Experts of a small language model: 2 picks a token, 334M tokens.
Below are experts of layer 7 (counted from 0) of a mixture-of-experts language model. Rows are named router (the router's row for the expert), up (a neuron's input weights, with its number), down (a neuron's output weights, with its number) and show model dimensions 0-95. Each number is 500 + 25 x the weight over its row's rms, rounded and kept within 0 to 999. Numbers have three digits each.
After each expert's rows: "mostly gets" lists some tokens that are sent to it at least half of the time; "gets" lists some tokens that make up at least twice as much of what it gets as of all text. This comes from a sample of Wikipedia text that the model never trained on. Tokens count by the router's weight.

# expert 0
router:526503514521503500527509489458500525521461484541525500495515469499467490504463459451492554502514552491505541525517489545486490489485491539547498474454439490511521494508503456475532481482505459487494496517463479527498494493523498525554503510504519473468480505523521505499552481537529555492
up0:488494556507491511505482500501496528480524485552468495495481511514463477476535492522502507505427525445475498497524463469512478508503461500540496526450510484512467501543493522511528482466474518493524503498501493522480526507494510484511494497501537510457481520478493495533499524503491549463
down0:501525554463539527499522518550456505516527526476456503482496518476466504458534499491511474526530522531504514460465495485504506513525481454487527480488523512510500454534488485548503532477469516493506548507485488502490465542495529499485476474507524517524535473455512483510515514509522500529
up1:500541509449499502452529454515497516514471544504489518489483563487533502515561476539469479524477518486484483495491483509527536476529461509498500526500493507501495474508527494499518515521520527496486535497539454505501493487495516496531475489497498478465486526487492492514531486494508532515
down1:443507477483538476522528502502546493521514467423524497517497476522485485474488480521506515483486475480512480525560484480514500515506453495523481502450500422475495508487505470491523514498501482512519494494511521484510485531488451478524480469465458514490495521507503493476495460491486511487
up2:538525474455498494525510491522521497464504470484488508553485497530514475457459441522518509467491478479502523539489523503519501522477507547509483511503467528452487526467544493512563500522536524551505538452516566472503537463522527482475500512457510492487508516502511491543503502488536502498
down2:514488519444529482495471505473535475498570502485468475492532512493481482503487484558495476478546467486535480501525512515532494473518529475454504504539491546498457490499555449491508499511500487537502495485479447532490468516491476513521499531477489513485488518517490503474454503502487498469
up3:489472521492509532534502474497510492462478501528500482506520482513497508468463457542511470515477555489481476514497539468478506487503502464498495509511493452505488459531478493530473476479530494472495465531512504488434439481530511500478548497495512460531512475538472529526516448520499511511
down3:504529537517540482508513511513510475528515523486493497478495494520477520516514512491517496483500495502501512475522482495505522522502492466550508512546539486514474505504480550542486494512500516470486484498527548496511508488507482491484495515464504496494504459522542507494527491463488530508
up4:486486499518509520498519497506477492501468530529583486501480519533487496515470508500530516463531507503489527526482499487463484519480512525454512499483501559464532471519542515548502464468498492489511511512531512508479490524527479499490496480486514474543496518451473495520494499507555490512
down4:483523536465497486539449489491521505520488497504490510514499491541517539502499529540499463502492514481522504519496512533465497502471507491540504503461482451477486573503488511492494545485513504489495496508483515463503515488491537534462463551539523499519515485488510505524509487503503462475
up5:503504567468510479499480513503514502501495513528516534541541474470495541481518477546503482544534493489494495486480518526535470507506461505519463503505525511468515501494519507493511504512455546493452456484490468495518489518511511477509494527473507526577487467473469538460508474442485465503
down5:495502448511509510478500462446494480514445484453509495502510536504462503510510502478499490492511489492498469494503544512466490465473470493455504498496533497514477519473545489474497549508476524551553509528510533475507518527497516521521526512479470494502524493502527494504478517502494483484
up6:547495515505513561543500499486509500496501510524479438487514516453562550513486532538522507477508499489498504536503462497519504532524537511508511485520492533514483513485522488524492547498503553502484513493490480503493478494459447498502456475534535494508479498525524494493511522498475553480
down6:516491515480485510491465497475496521534501472463481510562494481560471515515493524517498444512481497488503469458481527478514509520458463500467531510481488437444534509526483476479472488507515459494478507452436492474438530518505490506486503478502526519493501526514477493521508555491558496503
up7:533540495533489533554522486512493486514472494492538549513544515523501537494482503481491442477489541542512536565476487482493494477467539488496512457462469478512544521533474489516504468506510480479502489472529476503483533503535530497500449506500482462495498495514496494494542496483532533534
down7:468452549528523469520527504493487508485509494530495495492525499488515464450504497510518464482524526467498489505516493506503497485474470515522501544490521466502488555488562520501472502538457475467421471466510478481474498509523517520513488491503426479514474475463504488496500506531505496534
up8:513506495490513529474475497491524504552524484493475475486517470456505499500515486477527513511489519529480510513524485475502472483466456493513499494467510506487478458518490479498484490495510540487464498521533484529500445567536469450491486501465516488488492583472477517526541479502485494495
down8:484503515522487524528499476524483515505491535492491505547534485483486477456503497496497477519530495485518496486527501497485529522486519494491466509509453491541514518529507498458512543466491464528501544487508508494483496507504539535494494540512463472520485542521499477489496497559502482541
up9:513499513470494473515496521505516553513504511490503504526498506508533516516510531491477472476497536489471492509503507509461513492490460485538521469524475496503466535531557503491487484502489523550532509473513499505524539493528447523508484520471501544495469522516520498525483473509500467521
down9:506535506500507466466495517546519550474484493539511542525514497474524514498478525503500537523481486517498461501499495499520503509504544489537540534520557540519515481510466487523495517477485470516456482520522518506530482546538512501537512521540485507519510508505510479455493490534520448538
up10:478525528494528543514525470522470500522484530532496525502498511488472505479493542489490500527538519466512497502528534509491511526494504495551514508517532499484473508489460493489526467517503514486503539479497508527495501433501528557521506490507539499429524421481505523504475502492520525497
down10:500463464459480516524464498525542466486505488488471502507493535491501516516484505473467500486489465500500521498528506490495519509464483502466490454474516533517482536510529538585486477444531533508503489507539512509505509493509468528487573464488501511527519472525495545480493513507477523536
up11:491550483475532523462459496498524496471460482484569495489515536492479502471496508504450502519478515532511489521483530521522476499488498530503530496475474505513543494506531464479522511486527453488525491487513509477493490465545502487460499555522518494504480538501525480505512495473522513477
down11:502513495489509489501490465528482531500490492499497516503484515500524510500497527531486494491520496483495508531442475533529469517482460482513480507516509474460447474509495553501502511436481462539502488507512479479498512542520477505525514514457546486514535492504517494538483489548488493484
up12:477512506554512514521508492505523465482529498528455498512512484496513512507527499542557464466481473521458486534462519478516499494489487462482477534486549472481520437559520536479475500451492485460502498518541520486513488490465449570490512497466508475499476504520499517483525484505501497492
down12:534501504482543505540535486475541488493465474491527521507518498516469510509494508548487517478486495533476514461567511489516517481466585462503515457482514522486497468470511509466521479517481504512523489518528485521456503537493510474521502517488452499497527491522478473518510501510546460488
mostly gets: "(", "–", "/", "and ", "after ", "="
gets: "(", "and ", "in ", "of ", "–", "the "

# expert 4
router:492555510478496531497481465542506544531552498534524474480507549511482473514476508506523490491506509519546518508509513524513512474484484455550486502479481506522491505517485513485478509490483474483473485479482454485456506522515477495509519524533492487500509505482499504487477465512570517501
up0:452443544504504503485496472499547513492482480512522538487508501522500498521523498513508463497485515525486513494477464533529480479483451552480482452517492478509529460514557496504500539488493519525501458519538453542493499491480483524555466507513557481558497486501461567473514494493519495511
down0:520489522502571503494542523475488528516546502495503491585481489499504523476474512520521477471499536510473478531529463514550509512443503489506480473526507496493530532465503455479475528493544470487469485526502548491489495459524502512487505533508513472504497503500453484490454474500510526465
up1:503543492507482512514474493513523503455497481511523487537493522515487500463465527474519500525512488486528478501517516504484520545527516524498510502518480481490512497536481530493513510536517524483472506572481545447454464456529492467537474512490512505462520472498507512498502476453491504544
down1:520485538497507462519517493466501488497492595497514509491509456459507481515506557486458520524538493523459531528508490507509498489495486496505493467495533506506437500491466510505493530546521490503512488457506478479532485500477489483508536515513499521480487492503466526505491530524532471495
up2:477497505560494484467519536469495532538479492499530512529509470487474483533509494506520494523536520483506460501490548514516526495469473503517490525483478480523517476488520527514513493493484518475502430500487477499505503464516516476522486523503494497483492501475470509516505471472521499544
down2:546504501497482490538519486537553517477491496548503463539430500497487491489511503482488497514486501524526508479515518455469540567477507471494519506526498505459531490561469493500490540489495519540484467478474495543509540530455510500538510491519502525484501474474474494517481474500510509462
up3:553525469495453529470512497487503542501499466539451511446490537479479477510544485514478499495438501476498526504546468542513498494482485519531499512494524547438515530498500538511529537501490507498492473505536504476486453506504522560498466500483483469474575508505487511469484477514530503484
down3:455490531496480501533472493506542485503481522452543485515514498499462524506465498466525508517513506518483549478485506476488503469467513517487477491490473447522513498507549509484484498486537483469490497476454508524489502474513486490489525454493521510497527473482509470497496471512515472512
up4:530455546501509497515514540521532498507520495463524464490476493501515496523480575494530528495497505464497484502497487518461457449544537494516510493515496484523486482488521507496497499441488546454492530494523493474503511475487514522528498484502468496486503550483459536469459468508501532493
down4:485529466475451491489506518496516471495487469514498464544502512478459496469498528426487553501483500526477477483470464514505463511514522521523510552533456442529535542492526525499464485465477497457480513488512484528504548511498502499498502471509526503519485468536472469479458536489463479535
up5:504494482532525492479489509513503504485503511475503465496491510481522496471506463501521496482515480553531471503477540470526536490462486473498527541496468522500492490484488508477456491428531480503473467548488472517497530478531502514508463450474484512492523496494491527472526498528481463524
down5:471503501523534472499510495487489477521557507527487496518515470452488501483499467500510501482499503468468509482500465514474468475497503471512530481496536476528474503554491510563510502498488524490504532476497510512501455517494513537505501495547501502499545510478542482530497514472492496508
up6:437514487519494505481528476495501511504484493479516451506512514496513514545540504478517473485498553498489513507473480547520443527542479506492520439511492503526464443541508518501495520457538464490481547520485533494467541551479501436511522554446533511480465471490496445493469469506457503530
down6:537507517499512575494510483465456500538480494506472508541514476493499496500532501489454533501504566518506484497491492500483479522470501486480490490495543501502486481521487493489508494463487528495525518532510516502532488483482503544526465494508515500519494529532509486503516518479518469486
up7:505487542524487515489510461491510489542486541480534456492526511517488476522471460474527541460533493536457484522503496529462476527497466520482472464453508544511520528485504451491511496474452474544487496500500518467551526535498510499503504477504515545497480479463518497519564505519509471534
down7:504474518532499518507515513519542519517504476515488571532490448468515514501494538484470524448505481515520492459544464508512470517465513508488501526538489497494449484488488528522459462515500533546540484510541506488469486523486499513492441486486517488452492528485530513482472509496544533459
up8:506546526515516477482510486499521534529452503501516482491509544471543489521521523523473510591501493532484470508504504568504484487488539518504490470489488498529492442473504537524508534485506462484451464496480503508503465520480482454551504497519444469494489487489515510489511512500533521507
down8:492526509432536462490511504506532489479469463490481490484515558523538481454520505462529474528465493556490481518494555524474527533516506522447529482477522473473523462481516463469518486476509498445484481497475479480518511458437477535456485503479494514493531478465474528501520547523527532500
up9:536479499497500487518516486494491489486480491468530500553509518527466473446495499509497527490472506477520526495521477501489506446505491486520473478467478468496542484518486521504517470519488510496473533510515494475482514493552536526482521438525470521510532456510483521504478486486533484532
down9:454527497493464501515563487521504461523479489528532503512492487506538492526523471491505495479447547517470482476498458544493497537515481511489505490524459500508475530469473500498494506490473482503520538446485487517495481483485527519481531476469494496481487495462471514520480529532526506510
up10:543484489464482528495445505482520515489532496490498489495567520496459473498505504546533469475509544521508575506494485467512503450513527501449490465472476528521486494520488490523515500461528527458493539478493499487501450503504508475518519541544463482557517494536522482516521450473516503520
down10:529545487504492483491502470489480531504520509478537505456486508515517476513485525496450515507525485502505522464498460477494485473503531451504474487487494479512474553545473486510485519513471496538495501467538533505505481521531505475508486442546476506513478484491489465485477469497505461511
up11:467518530507508481519492460492511488477514526515505515546514469521477485501528497495469529472479490496493478571512463533510484506501482485504514495524494467470533480500539465524512473512438505532497468514538520463507519484518496517519515510461490493511517511512503561514531485485492510568
down11:499519475506466472484527525537462465538521501497540515520514491538482557509494514509505475505497502516505490471500448473499479516529524518495499434512517531548491494462483505541526487481467512518517494506488451503502477473492475494483516491469525496508491477474514514477431455467507506504
up12:505526490475521526500484459544489529498505462552522524505527498517474452547477501526491468504468503462461497521519501499533485494490462443487486524503490519528525508452564467482548492501512458516500498493495521454483510517532558537471505509513498496472495514494522482482487518467503504468
down12:490473495517503447536499487500486499478510483485481467489481574495493458441487490484502509492502557514484504498536514498485512487513510527517467509506507511496488481500448493529533545529476504538494468511482473520506476487510500516541511481493524527509538507498487482499516536474530461472
mostly gets: "was ", "been ", "have ", "has ", "they ", "had "
gets: "the ", "was ", "a ", "is ", "The ", "-"

# expert 7
router:521469532514550478485484498504497505512474494499490460504538501461511533515487482499470522468509510506493531506550512503511500500515458499515518513515506546557478514491528490511452480493556507457504506497504486535516510510475527493491474540506483484470478506515473513475504494484517485491
up0:485482473507506503513502494531482519506516506476456540513514492551524493484531480508463524539533519492471515516503496526527522492499461545531507528512502463515502507485509501486540499472522499534481511484499519525481522541570519492512488543505487538483468512498492468446441485519513519467
down0:544502530468535523519532515514551526533488567478521520503489527480504532518489511517550532477526475456529461518523507530456478477450525491509510515523541513511514540483465501547494448495544561490521473481511502461450507479482497517486492510462483486495505479483498525476504468484446520480
up1:513476500516507536440496531482481519488469504497509481482450477444556506484503473494501524520480490490487578492487516459483439491503495550452448490531478478529538494531520498484494511508516488516506525440480546485494534512511502494532552496480478440495494506505523520481474494488490516525
down1:468526455450533483512491482510482542539486463506500524498490482494520541471508514511481515481511495513482496497472485523556518499519540487467523529497537498486485499455517511507507499498520503471512454518506486465482494500478504481490501516500500536500502495520442492531520527473501465523
up2:558493519469527498464496488536473491497496510516526553530488525531513496502465499483539522459479500537485476556519449527501527482521500483530503513507498511530520538481485524484442502483491499506516509498489537519491532481498493547499467542548470460473550525491535461488525506463525505459
down2:468504490466521492504512525484506486504469506469510491477447473494532519512481500544488462482489506478497480538519502511552497491476508511498505506486503482497478501488487485497499507486526509523502516525479539510502484526536472463468520511472463492507491558475475415504487495500486482560
up3:483463492517513525491499489503465521482521517531510510487520507498518513457487492508511505516527486498457540480507525503494498533465480499491511493518525500515523437537499521526498491487483492519510478488517489485493509503526528506476488445552517478479521537496499533497538527483488484476
down3:480490521532507505514574497495474517511535460458484513479494539554539506501484490506522479548478469513526540515521494463533438472524464456431464491519458528535481506498494484536479471516510510513484515479520520485516509497498484475478495451537508531486470524517493467539512428507524509537
up4:497525463530493463488477522465548484497510493519463523428485535496533531498489494531485487520536477497478468507491517488532486460488477494481483513467527519483474478521507518571528478532505482463506537487468512536457474475504489543521487496466494526476542509464516531492510480475526497493
down4:507494525519517446492502499545480500470496526469522498493513451458588457545542522503468492509512500467489508523442501541533499485516533472498524474519476507505552493463497498530487516509478463512509534473521523516535519498537486491502464498494490498470491461528451523505495502526550457520
up5:502522490510519483476472461516495499477519507484528546518492546537490474484539500477494518491475467457503476496481465501511467494527483485506513511516471474484511537485481528496486509520508537484480538518513475466554543506508579484505483484502501504498563464491481498489500482515529553487
down5:477519470480508474497542482479478500536472520471531500537499452533513548462525559478524475511463518477490507541510502528496495516466542517480488496515531530503479524510544468485492496513480520496492451481513528488503499511482507523470499537525511478534468537524478497511494486506486464530
up6:506533513483532480487519475505518532506454527515487510472505471558485541508498507463491512469456468480471534541543491525510511505481502524446477480511570550532440492472507496513510479487466502488498489448492494471476491516524492531493508498460509494450486471519464534460533463520519470465
down6:499508488498522498515494506497512474525469547475508506531500536529523501460498517510500484479520476484505485505565519514507557517555501496517559496547523512471528477493481497500555502514527503494493493499482498491494504496487486493510492490509479467528536518448459483466503517482499463499
up7:485494524481517557478495486490502515505521482495531483518512473479525562520534494506510531507530462535491495478499465448509525469519467483520494505491483448527501510529528522495455520526503464481493449486482532525479469484490489468506485498502486504514506538506504472486461516501562550533
down7:503466466480511498466483497566531509484497493503448497491503505506503491519484534520533513520545519500504511512510495451472488485511482535499467499488505490490552478519481489486493543516487488514524512485510449471487488507500518551566495522512489535488546475491442493460473489493450533516
up8:518499485553518488495501547484495515490536513514506499478510458479520462466499512521507483500512524523505472557497480517504512489518460528520533527547500487452496498468468519497478468507502506472486523490520496502483485463486494531501465511510528517485497538470488498470533481456476538510
down8:485487527522500504473455526527507516487478501489465526507472480519470543498509537497495493476502479518507511452522478474548505542457513474454538476504532518494495529517465484471515537470506476466523504491473497504512494564517541565470498514465483504531481470522484471524494520539498494522
up9:559481507468485519494495460522518506533479511495534500578531487472498511509543488438501518502514481500492529545504431479497454532505468492508546501467453485475481510510496490509528494543537477508505508512494568478495535542539482517503479495496478513517522477486526489520496497499491507495
down9:511501496482518508489497530541480479490458484507526525445512456509522481564470549483521470510525488488511507513515549470527524475462485508508507482486475477505552500496491498519519492513481552496491493495483514552507512484499490457529467542510538477461483473492454525512502491505515447501
up10:499513550514492543544493536530439466478473495536552467561503519452457489459531460474463493486483526470480515515537526477488496485512453523503515472479492475515514483513474489504490493552501489502482491515476541445522510515478494506480471501522486461506481493527480563484491470506530526478
down10:502514536537478481510477527470504517508466465538470519491457461463497535526475483476515521527492514477527542470487464516496495518487445536493478508510484509517497523481528517526499504517467574492523526452502518557514558512511503474526505501527501523464520511501449539490484481466503484533
up11:518479567519504520449531498499522499503482480453476503553507504515497493471517520452486503509494543488498524494521477472504504500487505509502495443509466500454487523510501468518490506491540489466501508472488492549548521535519480483502508540531495481520494448444471499439510498489508524464
down11:498487483477484476500468466518544511505490482555477501532488512494491470524444475488472478527513463529507531523451527533518458521491488524503507514507481534521511486519484520491489482512492495522478456481530506481516491486502465495498490482456560480510495490496493464517512513482496513536
up12:504449512520484560478470565519444438504468491537499494527475531497509490483500502520538498514528500497510492486501517511497529505473458480531492496514497500469525519467500542528548496480517460477465480480473483514532510515502534495510486478547521506495578490518498506521508509491548439519
down12:476494529569447502497508477511507450532526492494511504479547476499550480474512511471519499505479499492497477504494537500484536507489540503485488516492482558535492510478480489542456505527467531462478529509524526528507467448503535492532531490509503466491481489520520523507473481505508471487
mostly gets: "201", "\n", "200", "K", "202", "C"
gets: "\n", ". ", "\n\n", "|", "1", "2"

# expert 6
router:538482545503531516485459483505463526469520475556522444517511533483522479456508523507530491506534483506506514530520521507476505521538457505513443507447511500531526501512476521486512500505529469497474489512507449522486491452501541527533497531495492510494521513441532483494515493474494498487
up0:511493455495514466535470512542506509489521524491496481490488489534494508471509502523537489496469492521472540475560489563438464474464511466469507529499480479499495498529473529474498495495477521513470533498445512508484496493475487531489458540522516467466515532507498513491441503478547481512
down0:499501528521509456492458494512509527481488485528475442518513497472514504519548517494513545478493500521516499507512486503557514510483480505486510452550512531485534493491477452502465508481500518523550472567510494522527531471451487515509490473490454498519505473524469491491500527496513495442
up1:481523526539542517473481551455555478504475460520507474474516510521505464485469468492518497531460532538546480506502484504532501448507514502502499467519475488481499469529509496512482467495468494519532535546489518495507524433487499510516531506485493491473476502513503497532527511498523528497
down1:468504491479506504496469510505501534456528524525531503507477551491490479506503495502536466528452464464475515519516537517484544497504492505460489515512536483499523532486489478554478496489529501533569517511532532508508520536530518531509515499519481529464532481472493462479485520489518470474
up2:510498512444503488493470529526519515505493485499555511548527503545462494535536538512458514473477495495523488469514514556514522495544500490485465551497516470512512498478473513467511504512493518472483482491496463472508496485440530498495489468489482478474516519513529524483505510486490501513
down2:474476502460469522460487506475511493525504479522471491499502501494521516532447516499530445493520522489474513512496480517514508512468516483484528512498536560532485480513494496515468489454516549495489460521537484507502514540487492489487516517535466470531543520462473489514512486473501547502
up3:488508527526501491533466483532475512554483439526505479473451531530507500483545506500474474483526458480537497463493472562488566524462541500512490523457530517529522481489484514495480523502498503489470511461528509485470491488507530468493472539519497513485483495497483484488499470520466475499
down3:488492522496489497522526561525497505472493488495535507459553510432485481468488507504551489478513502537493496480584457469509509492531515508487535495518452488556501480498531533497514517507517495491482499511515508479452535465503504513511518490534511490496512460506518476504486527506510493505
up4:532462483526510491489471522493514482539526502492497488513504511540542467514478480487518497492516493465510505481490494490482498498498469518513508449519533475502463509531555497456490516471520477556502526502475515505492486497530555469473443474454481466505515508479514539492500494510515446487
down4:491534513460525510549475516519498520505551519524508559468515477489483515520513520540507512475514482500477516498469505499492514498490487504499452475520535475461472533486496566492520507484520494484493490466487498471539484546473489485489515493515537494484495477541516502493480497488489552488
up5:497448461506485517468515472525456496474468493492523487476448513499504495495516468506511497505518452475525485513556500454495520517501499524527482528464477512483464448498492488486487538492515497443561492510523491505469551475482510505514529485481501512508508499507515510491539491482500459501
down5:478491517501548447518535478465445523468510522467494497495451474565455497525489531481493501513543464498510513533475468507482494521533487493486519530485495511516529517517525500510502484509487466522479485501478469502513524470496452476487499491488531523499451488532509467485513506491463460469
up6:493477525496530499476427464527481509493530465537532470545481576485510530468507523476507513473531509491471514564496485513471506465538479498500463512488499504482525453511483503466501504490489545451484541496509514529520519503492476507487495515556510455505525447534511510533480486500529529469
down6:521491463495496486500551513453479520499512521480481457461494462512517485487492455548481482516519492537517471504539536498498446479514533505484544498525503511535449516428506499507505533466513488548486529486453469491494562515500522528499484501491493499531460530500523523514537440521503489489
up7:515496458512514490479487486504512534512479514509521519509551482506491526519525459527482493489528439482466529496514508522491479497492476531488448475519486488473512463528532485491478476517492487517525449512524448498524444515458469479532502469495502536493520551504458521484497508464474455480
down7:496498445476521521525461531506499487504497473468505488513495501519510524499525464495485504496470524502468482488498510501521505516494490451495496472531499507515551504500496531483533554493468482447474472503481471498488486473506464545527515498486525444498498479501484482499488534510470455470
up8:498486487480549494493492494478488518500469490523518477493498495423494535517494509464524514527467487538490497542494502507503520514487492544528460519470456488465521498540517472490537518497499534517521486517478469507488483499487528498510558501501490518515513504469512483492509496539502497537
down8:513514510492490477512484492516501471524508538474489502509503502573492488500507491496480543504483477500541547500497490487504517517517512497492482520460538545482503503578491479509486458517452464464507494468488491476462484507495484516509523494476539484517519479547498467520509470528510504530
up9:488493486526453518513458507545525514479502535521518512503521459505515456461455520532530468511471524528489520515466459491512508542504523501543513508463510513507511499549474496545482475459551462498531503470482533528507514462471484498517473493499500510487476506481502513486438519448540523512
down9:504496513445515501506534471499468531511516482469518489503508486489501515513517478479446505514491515480488461493444479494490461512496505513451495531467512462528470493465480521453496497516486525521478486538515465512500499555512495469461481477524488488470521468499489492525485497532457504493
up10:502486492486478503492515460501492507470504497519489472507526477537498519509496492516520451515540538511449506477467507507472476536465484471510477509464509546479495537536551522538501455520493496514510513460498494529478515481522476524485468502521506507485523462510478526450465503504541470572
down10:500506499490466525468537538489479518491540531514466505491481478497478485484491532488433525515466513534548441500490503499489529561503504491477525522506453485481511490507467505498476504504470494554489476483529474458543484472498532495485517459525517493497521458507470494497488499504541552448
up11:471523475536479509507528517482499499512496497530531515468485494532505544457501521469503485491535509493478532509497503526485509532501469502516490491481490446490507487569542531481522496525492482494479513489496515518512543495483482517476499521486483489453524552491496454484478546497527525494
down11:453495524525506526548503493491476504540474524518521560545507500487485527474495498490486469484493496513480480497524539545504528462499506502520497495509492497472498494506474503515502471475504513507460488505504473468511501495496554509527494476525453497497459528513498511494494500468435541500
up12:454492504499476520432494502478476493435496465514494503533493536455487490520510490497511514569518527474465524487486520530488538505539480536493532530508539521512510474540461508492524508508507479498447502507500484529474500493467479490478508487533472510464481518480539504546489495554527472454
down12:504507461548521513535491514498510507476523505491513522483539515472524513471471536474507490550436471429508463483468504507514488496457499470511525471459492502519469530442532503475522543544482469539552535462478514459474529551503484494529469524541470524483456508480449541532463499489509507512
mostly gets: "3 ", "2 ", "9 ", ") ", "\" ", "), "
gets: ", ", ") ", "- ", "2 ", "1 ", "3 "

# expert 1
router:503529524494482534449524517518464522526550504528488506519471509504534513499547465514469505431539513469483514535524476550504505478467483533528490440506549495518507479469488498485520469491529493442520498488488513447524488538524524534509473509451513490479525496517515478474527491483503518484
up0:452475476508493497487475506448513507489521520508522479530512472486498531519519520570496543493489486459519501530527466499491507511512444515481465472485545474510501522582521494491455500519499530495516466523504480512480485460521486521498537482491465574494446491493509529476489508493499491475
down0:496485498541490507492473496492556484466495519510498545515473521489474516446459508490503530540511473539542489510532519551505497456449480503465536467515509541533499515505511498545490518481521541502525455510503548493472505478483463533477505510549474518500492476508484534519474496490508502534
up1:489475505501502488506524442477498503513503493547522455521520511490498489501495504553436529533528489475489488464522500505480473454534474513513470473519521523504464485463495514545501485443532495490490531486513518496525499513500513502523524539535525529487524491500514517485500503503513511510
down1:497501460463500497533536524549536521479486509475526475518502498506480493470431519523471501480513504480522506534477509510520514514477506530523497502501532501505496490517485528453475491528484523534490478491503469533512509525506503495502497533495506501498534535462484476520479518478497514551
up2:574518474532493524504524518503473502542466506480537471486516516509481478475506478486497509486526501462488502504489524538511479521496494520484488489465487524509485500489543514509492493517485500547479491496515446499512499499513539513501504469469533458481486508490499511516476495481478519473
down2:521512501516522470516457471524476462455457465512477516490556493507509513482507470532501482513472508501476456495537538486488498516487493511505516498478481485510493512496509530504520535444508492517506489513495507475481530519485484480515511537486515513517466510479476507463513508551489495475
up3:509502492465500514487475502484488470480504550542512528509538548471462482519487535502485493488553531470499468457502475496499481498513437507488561486472514431562493536484497491493543555501525508487503537507498524488510512496507517517479516517547499502493503471521505465502487491501530462506
down3:506460519494508514453491476528521458449521476497491464502477491500540483486490502575483497558507467502487529516472490545486492484501556476515447471509473500494481526525505524504499490495506485513474528512529513476530524483495463532490522510493519492493500529505479553521519519492491488513
up4:512543561530518475495476490486495494448474493534501508516487478509495507539516501517482513556435488496508483491513528519517501484484502494516472478502521539506514502514497478507504486494510477497508476494505523495525483524430494545487520498522480472480491476470517483494546494505474532550
down4:457443487536515529530520510531490503501523509500466522544533489469516483504577511472520486491506492506521471488489487543453523499505527504556499501501488486494521524487504541524500505499532481502491474516540491478505541484547514482469495536484508491529489469531531493479504526524520492479
up5:529551472496487495476471504473491491509516484558501481506490486544529520551493486530518468465502476489500520513509507507509507526499555509488518463502466488510435474476495522511524540517529504490502512455498489527525531518521496521487491481509531469499494468494468515493546468483516542513
down5:471526536549501531537472527517512481491480457487499513468494555512480522518493497461506490471472487509504498527494498480512519524503529476499515475496534494522480488529478478530511494484476540518526543447490491534479486482486410512477483505448508527492509492483523511468477488472501509529
up6:477493475498524503472451481478500454461473561549500509503565485533498542464461476498466492510476487514481488480500518522499471511458542529553521486487520505494505484552469481500530530518490516466509487496501527534509512513517520525498505484494523504488533516528497493484479489458457466505
down6:462437535503543479492520502481496489509503476476495482486478470488510499472503533467528512478487491532460483483490531531482485521528501513476495528512515466516567532509477512507471513521485521526526482500522512492511488496506464514491514516473446485523499519476464480482492480520514482486
up7:515525518503467474463494527535532496517498456511478464459452461549529454485494498501508516452510543486508588452508472517490519500442507539463503481502533480503491499528492492475493493472496486496526496532466495503483531441466490509478501519471494491479500517479494516515438448502493482495
down7:502470502471452468478541524477508496520507510517524473506532497438494483526499462502509481484516472534488487513498488517499537508475445505508495452530458501527487500448501467523488484490489520499522508447534484550492484534503495479515523463478498542540506527521481517530496500481441544500
up8:500474495521497507523533481486472535543481492478502507492464513499517490503497490485534488497512514526518514514478464525513513490506542500487485484488500476525490434463489537533509492483482521476543515499507503482513537478519494505527502496467484529501479479444469461514546504528510495481
down8:498566528516496441486506475482505491485467531488581548523508473514481459482506489496522504503512525496461485531471532509505492498470442503497523510498505481506546517527469493499517514555455490512489487503480490532499466520516506507503512536516482509556524495461482481500485483510531464505
up9:513487522516453522502514517518499525487541536510536452512479540504482476478531475565489529512459502475480481527513497504459521495508486533533493465537515484506525484505522518522527476501470472451543448489486488530527448514552507507559539509504499483495467525521471502499483525504510520493
down9:452527443522526524485493489536538456478480502452499524489489499511533461499453492480517468473539491486484492547467535513525481536513464486521497477507491501529493492516489509528473499463481514509530474520498437485494472522493544508515520447549513489519530516504536499510531519499471490507
up10:484464487512484471510488503515501480507531501490446482482513480519513533535500515546473472501528497498539471499515462514477498508485462559505485493514497459525454481457505516514489487494496545516504500494503510526527462448519504514526504519539468464495525507488525499463497489492497476527
down10:522497488495508460488507516503501507484506516486522498506487485476503487474504526471503510525510467494516471528522499497535495519524481502492468499474505484554469561529504464484520507500456526512478466487538479472543453478481514526445540516463530497432512495468504504506502454492535466483
up11:526487520484438503538511505520464527507508531493519474515519482506475469512457487546483472499445577450508471491504499534498490469497507496506470487492430514511506493518476478502506521514501510515505464499498514485514505493505510527504472534515511498493482479506499509508505507528516457502
down11:525463481492459513484520509478513502490511508480486481497483508480487529503468511468503504531511468510487471506472497474505531480505495510497526493481513503518515509458496500526467526485536494495451519509487517500517481522451499551522495477495491539523530498466490477555466496538502511503
up12:485499548523484534538517521495505496477515503481512468511486497512484549493518556484475493513525521482516516518565491517504524554468498516525479476497527485496544523510538530473470426529457495503495462467510487541504511501493510520526511491461530521458497564490494486472503535512494541501
down12:507523483514508507472499439487495501496469447501466477503506515488541452480500509473520479518459490528498460527505488473506508511447498450458512521486535467536491469511523494560497515516471530512497509511517550485517501496506556464430453513509457532497491475520524512464492504482488551486
mostly gets: "= ", ".", "| ", ": ", ").", ","
gets: "| ", ".", ": ", "; ", ",", "'"